config.toml
d_expert = 48
balance_loss = 0.0111
lr_router = 0.00178
Below are experts of layer 4 (counted from 0) of a mixture-of-experts language model. Rows are named router (the router's row for the expert), gate (a neuron's input weights, with its number), up (a neuron's input weights, with its number) and show model dimensions 0-95. Each number is 50 + 12 x the weight over its row's rms, rounded and kept within 0 to 99.
Before each expert's rows: a language model's description of what the expert responds to. This comes from a sample of Wikipedia text that the model never trained on.

# expert 8
What it handles: Non-Latin script bytes. Byte fragments of non-Latin scripts (Japanese, Korean, Arabic, Hebrew, Thai, Cyrillic, Greek) plus accented letters inside foreign words, such as 주, フ, ə.
router:66 57 62 34 62 45 58 42 49 67 58 43 35 36 38 28 45 39 58 58 37 36 64 26 59 43 45 42 65 53 38 27 50 49 58 51 64 65 52 61 41 53 60 71 64 36 46 39 45 58 44 61 34 51 39 45 64 66 65 31 40 66 60 26 54 48 52 43 52 48 75 41 58 39 68 46 41 33 35 58 50 61 65 48 59 38 64 36 59 61 37 70 58 52 41 31
gate1:42 49 44 39 38 42 51 70 47 41 52 55 48 43 50 46 80 49 34 25 50 37 44 28 55 56 24 63 51 48 56 47 27 50 50 50 50 11 52 52 56 38 43 82 46 48 53 80 53 56 64 49 58 41 65 65 36 59 65 57 33 51 52 54 43 81 46 50 45 51 51 63 52 53 73 70 50 52 48 49 28 39 61 58 48 47 50 50 54 53 61 52 41 37 49 50
up1:29 55 26 45 53 38 56 53 53 52 83 75 50 53 58 70 45 53 67 54 49 41 43 44 43 39 42 66 50 48 49 32 50 45 44 52 56 59 76 58 34 61 52 50 25 53 59 60 50 50 51 38 66 26 52 51 40 49 44 49 38 45 68 31 42 55 57 46 60 80 49 34 55 49 46 56 48 50 57 48 36 12 44 39 52 30 39 58 65 47 53 42 24 50 48 54
gate2:59 50 50 50 46 77 56 42 56 52 68 48 54 58 80 48 51 45 52 59 56 47 77 50 41 49 52 63 52 68 48 23 33 52 56 53 50 52 64 50 48 43 49 38 51 53 49 70 51 43 62 51 62 60 61 55 63 67 47 50 63 40 37 52 60 25 53 42 58 39 46 49 22 47 52 51 53 44 51 59 51 80 55 64 00 49 45 56 45 57 45 31 47 49 66 68
up2:31 26 51 58 50 00 51 38 43 49 42 47 45 73 42 25 47 50 55 50 79 51 44 52 40 41 50 49 49 43 40 53 49 51 47 40 44 45 50 28 69 57 42 51 20 51 43 53 54 68 35 74 52 75 45 32 45 50 57 49 51 59 41 48 43 49 46 35 48 54 49 37 51 19 42 60 52 47 33 39 51 61 48 42 53 63 58 51 33 54 44 44 50 45 50 53
gate3:60 14 56 46 51 49 56 52 50 26 53 56 39 50 51 49 56 53 60 49 51 42 69 39 56 50 64 50 53 59 47 60 44 61 46 44 60 47 50 47 66 37 27 62 43 72 43 50 49 57 47 44 49 41 39 49 44 15 56 50 26 52 44 54 43 51 32 42 46 49 99 44 44 49 49 56 61 45 69 50 89 47 39 51 49 41 48 53 50 41 49 75 61 37 48 57
up3:49 50 42 23 54 34 21 66 50 52 51 11 32 22 44 34 36 40 47 45 76 58 35 56 50 32 53 54 49 51 53 54 62 48 43 54 50 59 58 63 46 55 38 40 38 49 55 60 64 55 47 50 28 34 48 62 49 48 41 40 45 54 26 65 50 47 64 55 44 58 53 55 43 53 53 48 26 44 58 47 34 50 68 43 49 47 42 76 69 38 51 55 68 65 48 43
gate4:58 65 45 51 50 48 48 56 54 55 31 23 50 55 45 50 49 28 49 57 53 71 50 38 14 49 53 58 55 62 49 11 50 35 49 50 48 82 54 50 48 51 53 55 41 57 52 45 50 36 47 50 42 50 57 52 50 39 38 28 44 39 73 60 61 68 31 50 51 49 38 56 23 83 47 56 41 44 46 62 45 37 48 51 50 50 62 52 45 52 51 58 37 55 46 81
up4:46 54 48 52 50 49 47 53 42 43 50 49 50 28 48 49 50 48 63 43 48 50 39 67 89 48 48 51 68 49 51 62 49 54 48 43 52 38 51 49 33 33 26 31 44 72 49 59 50 31 63 44 53 49 63 46 58 37 41 50 97 57 43 48 39 26 68 50 51 48 50 51 71 49 55 49 48 49 35 23 50 76 23 42 43 52 47 44 50 31 70 53 59 52 52 50
gate5:54 51 46 49 46 70 47 48 52 54 71 46 64 64 51 65 43 31 49 47 52 39 43 50 59 45 55 46 65 49 44 61 46 47 32 52 30 59 69 82 57 47 76 51 57 75 48 45 75 48 49 46 17 50 53 50 84 52 48 51 56 72 53 44 52 51 72 32 50 51 50 65 53 55 49 65 63 52 58 60 59 55 38 51 53 60 50 78 50 53 39 31 39 42 75 48
up5:54 56 26 55 47 42 26 28 28 86 27 47 50 47 50 48 32 63 43 32 34 48 56 51 50 53 58 43 47 52 42 54 31 38 50 24 48 29 50 39 49 51 68 34 46 48 34 52 55 64 38 71 60 49 61 32 47 51 41 52 45 52 52 47 51 38 50 61 60 50 41 50 50 49 53 45 38 54 46 72 48 64 52 49 54 97 41 48 55 60 53 47 49 35 44 37
gate6:50 74 48 45 64 53 51 49 70 38 41 41 55 53 66 68 51 49 59 52 47 52 55 55 70 63 40 43 48 50 41 50 50 64 49 50 49 73 51 62 55 54 49 58 61 80 29 50 07 50 40 50 46 56 57 53 46 49 50 46 36 41 45 49 50 50 31 23 43 59 77 24 37 44 66 72 50 54 49 62 55 66 51 54 51 49 50 75 48 24 56 28 55 51 55 54
up6:56 45 66 44 40 56 44 69 49 50 61 52 49 62 40 38 48 50 49 49 50 65 53 51 80 66 39 54 54 68 49 50 27 46 43 48 50 46 39 50 50 32 53 44 54 57 68 48 60 47 59 50 80 43 48 48 52 47 46 51 42 49 52 49 67 62 50 56 81 42 72 80 76 62 20 54 35 35 48 61 42 59 29 72 52 49 52 28 57 53 59 48 59 52 21 47
gate7:42 78 35 43 41 42 48 49 74 57 31 33 53 46 22 50 48 47 53 57 46 38 50 51 57 33 36 47 64 21 77 57 50 49 61 65 68 75 51 57 53 40 50 46 75 52 49 45 63 42 54 51 59 47 51 50 71 15 53 51 39 50 56 41 33 66 58 40 58 56 49 40 55 57 33 37 81 49 36 52 54 50 50 49 54 55 69 48 48 54 50 45 50 71 49 55
up7:38 41 25 58 52 52 29 56 41 61 58 25 45 80 39 47 43 54 49 33 39 50 35 64 46 38 52 35 60 50 35 35 50 49 61 34 35 71 56 61 51 48 50 39 50 85 49 52 49 50 27 33 64 58 50 26 42 51 62 50 50 47 50 51 51 41 54 33 62 49 53 54 58 56 64 52 58 23 48 49 51 47 56 47 50 39 18 40 46 49 52 70 79 52 51 47
gate8:68 53 47 67 52 45 57 57 56 57 50 49 48 34 63 51 50 35 53 51 49 23 49 51 93 65 36 26 43 49 61 56 51 71 52 55 44 45 42 59 41 28 50 85 50 62 53 51 49 54 63 50 51 71 36 51 62 60 64 38 59 40 47 54 53 43 57 31 34 48 34 50 38 52 31 48 60 71 31 52 49 55 44 51 48 44 60 47 57 53 50 31 51 26 70 35
up8:40 40 47 58 47 44 28 54 47 62 53 49 66 51 51 49 51 45 43 51 58 46 82 57 54 60 33 53 48 55 42 45 50 49 48 38 43 32 61 55 44 56 40 55 51 40 26 54 58 51 26 74 48 51 49 37 47 33 35 55 30 45 38 35 08 50 35 67 52 52 50 55 60 40 40 56 43 67 54 51 50 71 36 49 31 55 75 46 52 82 52 46 41 76 41 49
gate9:51 57 45 49 53 61 68 41 33 50 46 49 53 41 51 47 50 41 63 63 45 48 51 49 49 34 52 43 53 49 75 46 64 51 86 31 31 52 52 57 25 58 53 46 43 61 57 38 63 53 54 69 34 46 48 76 42 33 62 49 44 31 52 48 52 59 45 15 33 50 55 12 42 50 51 49 34 33 49 38 56 46 43 57 54 38 33 49 21 60 53 46 56 44 62 48
up9:51 71 54 30 52 72 48 51 44 50 41 65 47 57 53 54 54 50 54 44 48 48 47 44 49 44 20 49 46 51 91 51 55 57 50 37 41 80 77 50 42 73 86 61 53 54 59 30 55 51 36 63 51 57 63 51 32 46 58 43 80 55 46 53 76 45 54 42 34 50 49 41 69 52 45 49 52 59 49 48 39 54 69 43 49 53 49 53 51 77 46 46 50 53 47 48
gate10:55 60 46 43 48 40 54 49 59 52 54 55 39 52 80 35 32 56 51 53 47 38 32 48 50 41 33 47 53 53 46 56 38 57 67 60 41 50 50 54 58 55 47 50 37 38 53 53 45 61 70 49 51 64 15 31 62 41 58 62 43 52 49 53 48 30 48 47 49 48 79 55 31 51 75 38 18 52 49 39 49 61 56 50 38 55 43 91 34 34 33 40 34 50 61 55
up10:51 64 54 50 50 46 50 55 35 60 36 58 47 48 46 53 56 51 51 49 48 59 48 48 53 50 50 54 50 54 58 60 42 89 52 58 50 85 57 50 42 50 45 55 53 49 37 50 55 32 50 53 21 63 48 09 40 40 65 54 48 62 75 51 51 67 54 50 48 52 71 58 49 56 58 53 50 49 42 44 79 66 58 74 62 52 36 78 50 34 50 80 49 48 46 51
gate11:51 37 56 69 42 22 51 36 70 42 42 41 36 68 62 52 49 67 43 41 40 42 40 26 45 48 49 38 49 47 68 47 49 54 74 26 65 50 49 50 35 58 53 50 52 56 53 63 54 65 35 62 49 51 69 58 53 50 51 41 46 55 53 35 58 28 37 57 84 53 51 47 59 54 38 52 55 50 32 50 75 51 53 49 65 54 53 31 49 59 32 73 83 59 43 50
up11:62 75 46 52 52 49 54 63 64 50 51 53 65 40 50 47 82 49 64 30 54 51 50 55 71 40 66 50 36 56 50 54 64 51 32 46 50 28 62 33 57 44 48 49 57 50 44 73 37 67 47 53 49 66 29 41 50 33 56 52 85 48 41 53 24 47 51 45 45 50 34 42 38 80 47 56 48 52 47 73 41 43 40 46 50 49 55 52 61 24 68 32 46 48 49 46
gate12:72 44 52 49 51 54 39 64 54 64 50 38 43 52 43 50 54 36 62 52 52 25 79 53 50 43 52 27 48 51 52 52 15 55 40 58 49 54 55 28 46 51 60 52 51 62 54 24 77 50 55 45 34 29 41 52 41 51 50 62 40 57 50 49 54 36 51 48 60 30 67 75 54 50 51 55 47 47 62 42 45 74 51 47 38 81 51 49 51 50 49 30 50 85 40 47
up12:47 50 59 50 47 46 33 57 53 54 29 46 45 46 71 60 41 52 29 54 37 74 44 52 51 49 53 45 38 44 51 60 49 35 52 56 50 12 50 59 53 53 46 53 42 15 50 50 49 47 53 49 52 53 53 61 50 63 52 50 50 45 47 58 34 47 45 90 51 56 54 53 35 39 52 43 54 53 17 28 49 43 53 66 47 38 33 46 41 51 53 10 35 58 54 30
gate13:51 46 66 48 47 54 63 47 42 50 66 45 38 56 68 53 78 35 47 54 50 53 67 50 56 72 51 52 55 50 52 35 52 58 37 31 54 62 45 42 52 52 49 81 84 61 43 49 27 54 47 30 52 22 71 50 35 44 58 39 50 60 39 61 40 44 32 58 37 49 43 17 50 47 52 50 44 54 53 47 59 39 48 50 39 69 40 30 38 26 35 49 36 58 50 51
up13:56 34 64 26 67 47 49 58 60 39 61 50 40 52 60 42 79 41 47 61 49 52 53 28 42 47 74 48 46 42 55 47 50 51 49 52 33 57 34 39 77 43 79 45 60 62 37 48 48 49 25 52 58 49 42 36 50 42 69 88 49 24 53 51 47 42 31 49 51 31 54 29 34 49 54 51 51 52 59 50 51 51 50 43 49 31 50 52 51 21 49 48 33 48 56 49
gate14:19 59 44 46 51 79 44 41 52 64 51 48 38 50 28 22 45 51 65 51 50 75 58 49 62 50 53 12 51 58 50 55 44 54 47 45 68 58 48 51 43 46 82 49 42 47 38 33 63 50 72 37 48 50 50 45 50 52 32 50 46 56 60 54 56 58 47 67 44 64 51 62 63 46 51 86 41 52 48 59 52 70 54 56 45 53 27 53 39 52 63 46 42 50 39 53
up14:26 37 29 34 36 34 64 52 60 25 36 52 62 49 47 52 43 37 42 45 62 47 48 41 50 56 59 50 66 50 48 50 49 38 59 48 28 38 47 45 37 46 34 51 36 47 74 53 36 59 50 49 54 49 48 41 51 67 41 50 53 50 51 00 51 43 44 40 54 48 50 51 45 41 47 50 67 68 77 17 24 53 45 50 36 50 43 57 48 62 48 51 30 55 50 46
gate15:51 41 47 34 54 51 46 51 72 58 51 58 44 41 44 47 38 44 50 56 51 34 56 52 25 52 35 56 50 50 80 55 40 53 46 52 51 44 44 52 44 50 58 75 35 34 46 50 23 49 49 50 55 53 53 11 51 49 05 49 71 63 54 53 51 61 53 70 51 47 65 58 49 45 46 77 53 44 50 58 51 52 41 66 48 50 34 50 46 48 82 49 51 45 51 26
up15:41 50 49 44 52 51 37 88 23 63 49 56 59 44 48 50 75 67 36 53 52 49 52 51 49 50 78 54 48 54 29 47 53 42 63 57 59 43 46 32 53 44 50 50 66 61 53 78 65 29 48 49 57 02 50 48 50 55 43 50 45 46 39 46 55 47 22 63 36 49 32 49 54 50 54 50 64 77 50 45 54 57 46 51 48 50 56 52 72 48 58 57 48 54 51 47
gate16:47 65 50 49 54 14 50 43 63 62 42 58 66 59 47 49 46 61 45 46 46 54 48 42 58 51 52 50 62 48 56 74 50 34 56 52 38 45 42 59 75 77 50 51 70 52 55 24 68 48 82 71 55 44 52 53 43 50 44 36 64 68 47 57 41 54 48 66 50 58 68 45 34 50 63 55 31 30 35 22 61 55 49 31 43 51 43 41 45 53 49 44 77 55 46 58
up16:60 50 36 49 43 47 86 52 43 50 55 22 40 46 51 45 41 41 50 66 45 61 57 49 36 44 59 52 48 48 38 46 55 35 25 18 59 34 56 45 58 49 56 53 26 59 52 78 33 56 39 57 69 30 47 74 44 48 51 26 55 60 47 64 50 61 36 52 65 60 49 50 35 46 40 52 45 84 48 50 53 50 26 50 49 51 58 52 54 44 49 52 31 40 56 51
gate17:47 43 54 52 42 32 52 61 54 49 48 52 51 18 42 31 47 52 51 57 55 44 50 54 49 62 70 50 48 47 50 34 54 52 44 32 52 34 51 58 49 21 66 45 72 47 53 50 60 50 65 60 50 52 60 27 57 50 53 53 21 53 04 50 48 31 54 45 49 52 57 52 52 35 51 67 53 67 50 42 82 53 59 51 39 49 65 48 30 49 57 59 48 20 43 63
up17:47 57 51 69 56 58 57 59 54 57 47 42 61 49 51 54 49 47 51 51 51 69 47 51 49 55 47 49 39 34 55 61 53 18 50 54 53 51 66 49 37 31 63 32 44 44 56 43 41 89 56 52 56 55 36 44 49 38 52 39 63 52 45 51 46 50 24 49 23 50 30 60 73 59 53 53 47 51 50 47 47 27 69 57 51 35 78 57 48 21 87 66 48 54 44 49
gate18:51 39 50 48 48 57 49 41 46 46 58 60 45 60 51 17 49 36 52 47 46 52 10 39 51 37 61 60 51 33 53 45 58 50 52 38 36 46 53 50 48 48 50 33 48 54 70 46 71 55 47 48 50 44 49 51 53 60 50 72 82 71 56 52 59 56 51 64 48 38 21 32 47 52 83 64 51 53 48 50 51 49 59 49 73 36 49 28 65 52 53 47 41 16 56 56
up18:47 50 55 48 51 51 61 61 25 48 53 50 43 48 81 48 48 78 59 41 49 47 66 51 29 62 52 56 52 46 49 50 53 49 41 82 48 51 66 31 40 54 35 52 51 49 52 61 50 56 78 51 49 48 50 48 53 53 49 51 66 18 58 35 26 48 51 86 51 71 49 52 51 51 50 35 84 44 49 63 55 60 49 45 54 43 64 58 29 50 57 43 31 51 64 51
gate19:49 32 65 46 46 53 58 49 51 83 37 47 87 50 38 60 56 39 46 61 54 52 59 52 51 51 48 49 47 44 47 29 42 51 51 51 55 50 35 51 39 57 00 43 51 53 45 53 53 48 48 50 51 50 50 52 54 37 59 89 50 41 50 51 45 50 11 55 32 58 49 41 40 48 52 32 33 37 52 53 57 51 54 26 46 57 60 45 55 40 60 54 37 50 50 42
up19:50 58 49 42 59 53 49 60 59 71 31 40 72 48 58 50 51 55 75 55 46 67 62 45 51 33 45 51 46 89 50 36 48 40 51 49 72 64 63 48 52 49 11 46 63 56 43 50 49 53 54 15 65 48 48 46 56 79 54 44 50 57 37 73 40 55 15 52 46 57 52 58 61 28 51 49 50 48 50 47 49 59 61 46 38 45 49 37 59 56 50 54 57 50 50 62
gate20:50 50 41 41 54 52 45 43 48 47 50 51 30 41 28 77 44 51 50 59 51 44 52 51 50 48 50 50 38 45 59 53 56 44 54 76 45 30 50 40 51 58 49 46 46 34 64 57 43 76 53 23 17 49 74 41 50 51 71 36 44 37 44 42 50 67 52 44 69 39 52 51 50 58 50 54 66 50 49 64 40 51 27 61 44 36 49 52 48 00 50 50 47 33 50 38
up20:49 50 77 56 31 50 42 11 43 56 51 44 50 65 33 50 48 45 57 64 57 93 50 54 55 69 48 49 50 66 40 50 55 61 37 50 50 36 52 51 41 45 81 44 41 43 51 50 32 51 50 58 59 58 52 53 43 51 54 53 52 49 59 60 52 48 66 50 24 35 30 41 44 82 40 50 57 31 57 44 50 47 59 50 41 34 67 51 43 54 48 54 61 26 48 38
gate21:53 46 76 35 37 77 45 59 51 46 41 50 50 52 55 54 31 49 38 79 53 49 50 64 53 38 44 43 38 38 48 49 47 40 64 38 30 43 43 46 60 32 57 75 61 54 41 46 38 45 57 50 32 58 63 42 58 24 40 47 45 53 28 50 30 40 64 68 61 33 51 55 29 47 53 39 56 52 55 50 47 42 56 56 62 35 53 88 51 54 50 57 42 20 48 49
up21:49 29 43 47 53 69 48 49 52 40 50 48 49 45 41 44 51 50 57 44 34 42 51 50 53 60 30 51 50 49 48 33 73 50 27 49 20 51 49 30 85 47 46 47 79 45 50 50 48 49 49 44 50 37 21 40 50 46 84 66 68 30 52 49 47 53 50 78 62 50 28 50 56 50 52 62 63 26 39 35 51 51 41 51 31 70 48 49 56 45 52 59 45 47 51 50
gate22:38 78 64 41 59 06 48 57 42 46 53 51 45 22 50 53 50 49 63 52 76 49 29 43 45 54 56 50 43 58 51 68 28 52 59 50 58 46 55 48 51 61 63 77 49 48 31 55 53 22 50 47 36 73 44 26 52 49 59 55 47 42 46 48 65 57 50 50 49 51 47 43 50 39 37 54 45 42 33 17 50 53 53 71 38 38 36 43 50 59 53 59 57 48 47 52
up22:48 53 47 48 50 43 54 41 47 56 42 61 63 55 71 53 45 34 56 50 42 27 51 47 42 50 46 17 62 30 30 56 53 55 09 49 47 45 43 47 46 43 45 61 38 47 69 51 50 52 53 61 51 31 51 55 43 43 47 49 47 24 44 54 49 61 67 52 58 46 24 48 53 49 53 35 52 36 41 79 49 47 54 40 51 47 49 36 46 92 55 75 67 49 56 68
gate23:50 49 22 49 53 34 61 52 14 27 51 70 49 52 61 49 50 46 79 56 38 37 58 48 52 44 63 37 42 67 79 59 36 62 51 53 44 42 70 47 70 56 50 50 53 46 56 39 50 35 50 50 51 52 43 65 47 41 51 04 51 39 52 46 44 61 55 44 53 41 50 38 50 56 38 46 51 74 39 54 47 53 50 57 44 48 49 81 47 47 40 49 53 64 36 50
up23:47 45 57 42 43 36 45 52 65 62 67 50 59 49 52 48 49 49 47 48 50 36 50 59 55 54 50 32 53 50 46 51 45 46 49 39 64 41 49 40 84 35 17 47 50 45 72 30 53 64 48 62 65 68 57 47 55 51 49 49 41 50 08 51 48 69 36 51 49 49 32 36 34 52 48 49 83 47 49 50 50 51 50 49 72 52 48 60 50 29 85 42 45 54 62 42
gate24:51 50 45 27 53 36 43 50 54 59 90 35 50 49 52 55 53 58 45 33 76 66 52 48 68 54 50 57 51 64 57 52 62 52 29 61 65 46 51 50 46 53 79 50 48 40 58 55 47 48 50 64 56 37 55 53 69 70 70 42 79 53 50 56 54 47 49 50 75 65 12 52 23 48 27 47 51 49 50 52 55 46 49 52 47 38 43 50 51 53 53 49 48 26 49 58
up24:75 36 36 36 70 73 51 57 52 58 51 42 62 71 54 66 65 41 40 50 40 57 60 41 37 72 63 54 51 39 44 47 54 54 50 53 30 44 28 51 57 47 50 44 56 36 65 58 44 35 68 53 50 43 85 49 30 67 56 44 47 70 54 50 70 46 59 43 53 50 40 50 50 84 77 42 57 42 64 76 38 51 43 52 56 51 45 33 43 51 48 50 50 51 49 40
gate25:35 52 59 51 57 49 49 63 47 52 48 27 53 50 20 52 38 32 46 39 48 50 25 51 50 34 42 58 62 52 50 49 46 54 45 50 52 67 61 51 91 65 57 49 64 50 60 56 58 27 67 42 45 44 48 48 55 60 52 50 58 55 35 47 26 70 48 72 50 54 30 54 50 50 54 59 53 49 44 40 85 53 64 63 73 41 44 36 77 53 50 52 50 53 70 62
up25:36 54 51 50 53 50 52 36 57 30 50 54 52 49 64 83 60 37 49 55 49 49 31 52 63 53 53 56 50 52 50 29 48 50 58 53 34 43 45 45 52 55 47 45 51 52 49 49 30 52 50 64 51 74 51 56 41 71 47 35 43 40 50 63 22 66 52 22 20 49 53 07 56 18 49 50 45 51 50 69 49 51 48 49 50 69 77 62 40 50 47 46 53 61 50 51
gate26:46 59 43 49 50 55 50 54 44 64 50 50 39 55 56 44 70 54 60 67 54 50 60 47 43 50 72 50 56 45 48 55 62 65 66 65 54 63 59 50 66 38 44 66 50 40 45 53 46 50 66 46 52 40 40 54 48 51 54 41 32 79 47 51 34 51 50 36 31 46 57 53 53 48 50 68 54 61 37 65 54 30 51 83 50 14 48 51 54 00 57 63 63 49 42 51
up26:48 22 51 71 62 62 48 53 51 14 46 39 48 51 50 56 57 44 55 59 54 47 47 48 41 50 39 46 29 50 39 43 50 53 38 53 00 50 65 61 47 50 65 50 49 10 54 38 53 48 47 59 50 47 64 60 59 52 51 58 74 52 51 40 38 39 45 52 49 48 14 50 46 49 31 55 48 49 54 56 51 35 47 46 37 55 54 53 30 54 57 44 44 49 61 52
gate27:48 35 45 51 41 53 42 66 70 60 50 70 63 29 28 54 48 52 50 30 55 54 54 74 48 27 41 53 47 49 53 54 52 61 54 55 44 68 63 51 44 60 61 54 50 41 53 46 67 81 31 50 50 40 59 51 51 80 85 56 51 58 38 59 93 49 49 56 43 56 61 50 52 47 48 43 50 73 51 60 51 41 33 67 50 37 55 51 53 54 50 47 45 64 33 50
up27:42 38 36 26 54 51 39 48 52 47 11 49 50 50 92 39 51 66 49 45 53 52 68 65 63 40 47 52 39 47 52 52 61 51 49 53 45 50 55 41 47 48 50 80 60 51 28 62 49 40 71 55 47 52 46 66 50 49 67 50 70 54 50 25 42 61 47 50 52 47 79 47 37 50 42 42 50 49 48 49 35 50 43 44 59 47 54 32 55 62 84 55 40 49 52 68
gate28:51 47 43 57 50 42 54 55 50 49 16 53 56 42 69 56 49 59 36 46 53 44 50 52 42 56 50 55 40 25 49 50 64 43 60 61 50 50 55 60 50 73 44 78 58 50 44 41 44 64 51 74 42 40 31 26 83 66 28 26 48 51 54 36 52 55 55 49 35 64 57 55 36 58 48 48 43 75 49 69 50 59 48 49 52 69 55 28 53 51 44 53 56 58 49 16
up28:49 70 58 44 91 50 82 54 55 53 56 49 56 58 49 47 41 77 49 56 39 25 50 60 91 50 57 50 49 47 58 67 43 49 30 52 53 46 31 50 60 60 29 55 60 60 54 47 62 39 48 30 53 50 50 44 50 47 46 54 48 53 59 67 53 50 57 31 59 53 36 45 50 48 52 53 50 32 46 19 49 29 43 67 52 50 32 66 62 57 50 43 44 38 46 45
gate29:52 25 57 56 50 54 17 47 35 33 74 62 57 55 73 31 48 47 31 56 43 30 22 28 48 42 47 67 49 50 19 50 38 49 35 39 43 49 44 40 40 40 57 56 55 51 52 47 32 33 45 37 51 62 50 54 50 50 57 42 53 46 44 54 40 41 54 27 60 46 46 42 41 45 63 49 55 62 30 69 61 46 50 21 59 51 61 63 53 69 49 45 51 32 53 47
up29:42 63 48 44 51 43 56 49 38 42 42 50 47 45 41 49 50 43 64 30 47 51 53 44 51 38 53 72 45 68 48 50 62 50 39 60 25 48 77 50 36 44 51 49 41 53 66 49 66 52 39 37 38 51 49 62 81 46 29 40 53 54 50 70 53 89 71 58 61 37 41 44 34 50 70 57 76 47 48 50 53 36 49 51 43 52 28 47 50 29 68 50 67 26 50 62
gate30:48 68 71 40 22 57 37 52 55 48 44 48 44 47 43 49 50 58 47 44 52 68 42 26 58 48 47 45 69 40 74 51 46 43 60 21 61 37 55 50 48 45 40 43 45 45 50 43 55 49 50 44 58 69 75 49 34 64 50 68 10 50 44 73 53 46 69 50 48 58 54 69 43 50 62 58 56 59 33 67 84 48 46 53 50 25 51 44 45 58 49 53 51 59 61 47
up30:69 74 45 46 46 34 50 43 34 45 40 41 59 32 55 61 57 65 41 49 53 50 55 44 55 47 73 34 75 46 62 66 49 49 76 29 56 53 52 47 40 39 43 18 51 51 53 46 38 51 50 38 46 47 50 45 50 56 71 57 46 53 50 58 60 52 48 56 54 69 51 43 49 39 71 53 55 50 42 77 98 54 50 50 53 62 53 37 38 71 58 60 53 54 37 40
gate31:51 42 58 50 43 51 39 50 28 50 50 45 55 47 47 65 15 65 49 71 65 49 42 48 43 49 20 51 53 41 43 43 35 58 54 50 58 63 99 37 43 44 74 57 54 56 54 46 48 36 55 42 44 53 50 71 48 66 51 49 76 41 23 50 63 49 49 50 53 57 48 50 47 51 57 50 28 48 49 57 34 58 42 70 75 50 50 48 40 50 51 56 53 48 75 49
up31:39 50 51 47 51 48 36 60 37 42 35 47 49 73 34 65 56 51 51 47 46 33 36 33 51 40 62 47 68 50 40 41 52 52 69 57 47 21 48 42 45 50 52 12 51 49 50 85 48 54 53 49 52 16 65 37 57 63 50 49 40 56 58 48 50 33 30 75 47 34 40 50 48 47 42 50 59 45 45 50 56 30 49 40 25 50 55 38 22 49 53 37 47 49 60 50
gate32:29 51 24 49 65 47 44 57 61 50 46 40 63 48 50 39 49 43 85 26 42 42 55 48 64 79 45 71 53 43 52 53 44 45 52 50 48 71 49 49 63 57 55 55 43 65 55 60 50 47 44 43 45 66 49 48 48 36 77 45 61 46 56 48 61 34 55 51 73 80 69 47 65 52 49 30 50 33 39 36 44 44 40 49 49 66 49 72 61 62 52 46 57 52 77 56
up32:39 51 38 58 55 41 48 47 19 51 25 49 58 47 53 83 50 46 50 50 40 51 53 48 58 42 51 31 45 50 52 51 62 43 49 17 56 50 60 66 55 44 51 51 34 43 47 48 54 54 50 45 56 51 57 49 62 67 55 42 50 20 47 52 47 90 31 43 50 50 50 51 56 30 54 37 50 49 81 45 51 52 51 58 51 64 49 52 50 50 98 45 42 47 37 49
gate33:80 52 56 49 59 56 46 63 51 75 48 76 53 74 38 48 50 26 74 61 52 49 60 56 40 57 38 38 57 42 30 58 53 48 48 51 47 46 33 55 30 57 47 50 41 56 55 70 52 57 41 46 56 49 58 48 51 39 42 43 60 28 33 54 62 50 50 75 32 52 51 50 91 24 48 50 57 51 51 61 50 57 60 45 38 42 63 56 60 67 52 30 56 54 37 61
up33:52 54 45 41 72 64 24 59 17 35 56 49 60 62 52 47 47 50 65 43 52 66 49 53 46 33 54 39 46 50 46 79 50 50 52 57 28 51 55 54 51 40 63 29 51 50 52 52 53 58 55 51 43 60 49 60 70 50 75 67 56 69 53 46 51 58 55 43 54 81 43 53 51 19 48 47 49 25 48 52 57 22 39 47 27 50 50 80 64 50 58 51 51 50 49 49
gate34:36 68 40 52 83 37 46 46 56 33 54 54 59 50 26 73 52 31 51 49 24 53 81 50 50 28 49 50 20 41 53 60 32 76 47 59 48 59 50 35 37 56 66 56 50 55 53 50 51 50 47 50 38 55 47 69 48 50 50 58 49 56 48 74 54 42 59 43 51 45 40 56 79 41 48 41 55 62 44 53 49 54 55 48 33 54 57 49 60 75 24 47 35 49 46 49
up34:48 49 51 50 55 49 36 26 45 50 48 39 78 48 48 44 48 49 88 61 50 46 42 49 31 52 40 52 31 25 50 67 66 51 53 72 37 61 52 52 56 37 54 36 56 52 49 36 47 53 51 45 55 47 47 52 49 50 64 49 50 53 52 40 52 61 49 58 53 49 23 28 45 64 50 52 75 43 38 58 45 78 43 55 41 56 50 57 34 58 21 49 52 26 74 24
gate35:49 47 49 51 52 51 53 45 56 45 52 66 58 46 46 48 60 88 49 50 53 41 53 56 50 64 52 38 50 42 20 54 47 33 23 56 49 60 48 71 43 48 50 48 58 39 66 67 48 53 47 84 62 52 48 56 51 47 50 48 40 46 35 50 58 58 38 35 82 49 51 52 40 47 42 39 59 46 58 59 44 62 38 44 61 53 29 54 69 87 26 38 49 61 26 58
up35:46 48 46 49 53 64 50 84 20 49 53 39 15 38 50 54 48 66 58 57 53 58 53 49 40 49 50 53 38 49 37 63 55 20 51 51 15 48 45 46 49 42 66 53 41 65 58 45 53 57 47 30 46 65 24 46 47 50 55 48 33 49 44 38 49 47 31 74 59 59 50 53 41 60 52 21 62 56 63 53 34 57 38 57 47 26 54 37 57 58 60 57 54 51 51 49
gate36:50 26 57 51 41 52 48 53 52 39 47 49 51 22 44 53 41 52 45 52 45 38 20 41 60 49 48 50 40 57 49 30 63 57 41 52 57 45 56 51 24 51 46 47 48 50 74 47 33 73 41 54 54 49 44 48 47 33 49 36 46 49 54 50 47 61 66 52 55 71 63 52 66 58 69 50 62 52 70 56 37 46 36 49 72 51 76 50 45 55 49 65 77 48 94 34
up36:50 22 27 57 50 43 52 66 51 52 47 55 64 49 33 49 51 51 45 46 53 47 55 27 44 52 55 45 42 50 48 47 24 50 50 28 76 49 51 57 47 49 71 37 49 49 48 61 52 50 52 26 68 48 48 44 49 49 47 48 34 57 51 12 33 37 25 62 48 51 54 57 24 50 50 50 53 68 56 50 42 68 84 62 43 58 60 50 56 69 47 27 50 58 67 46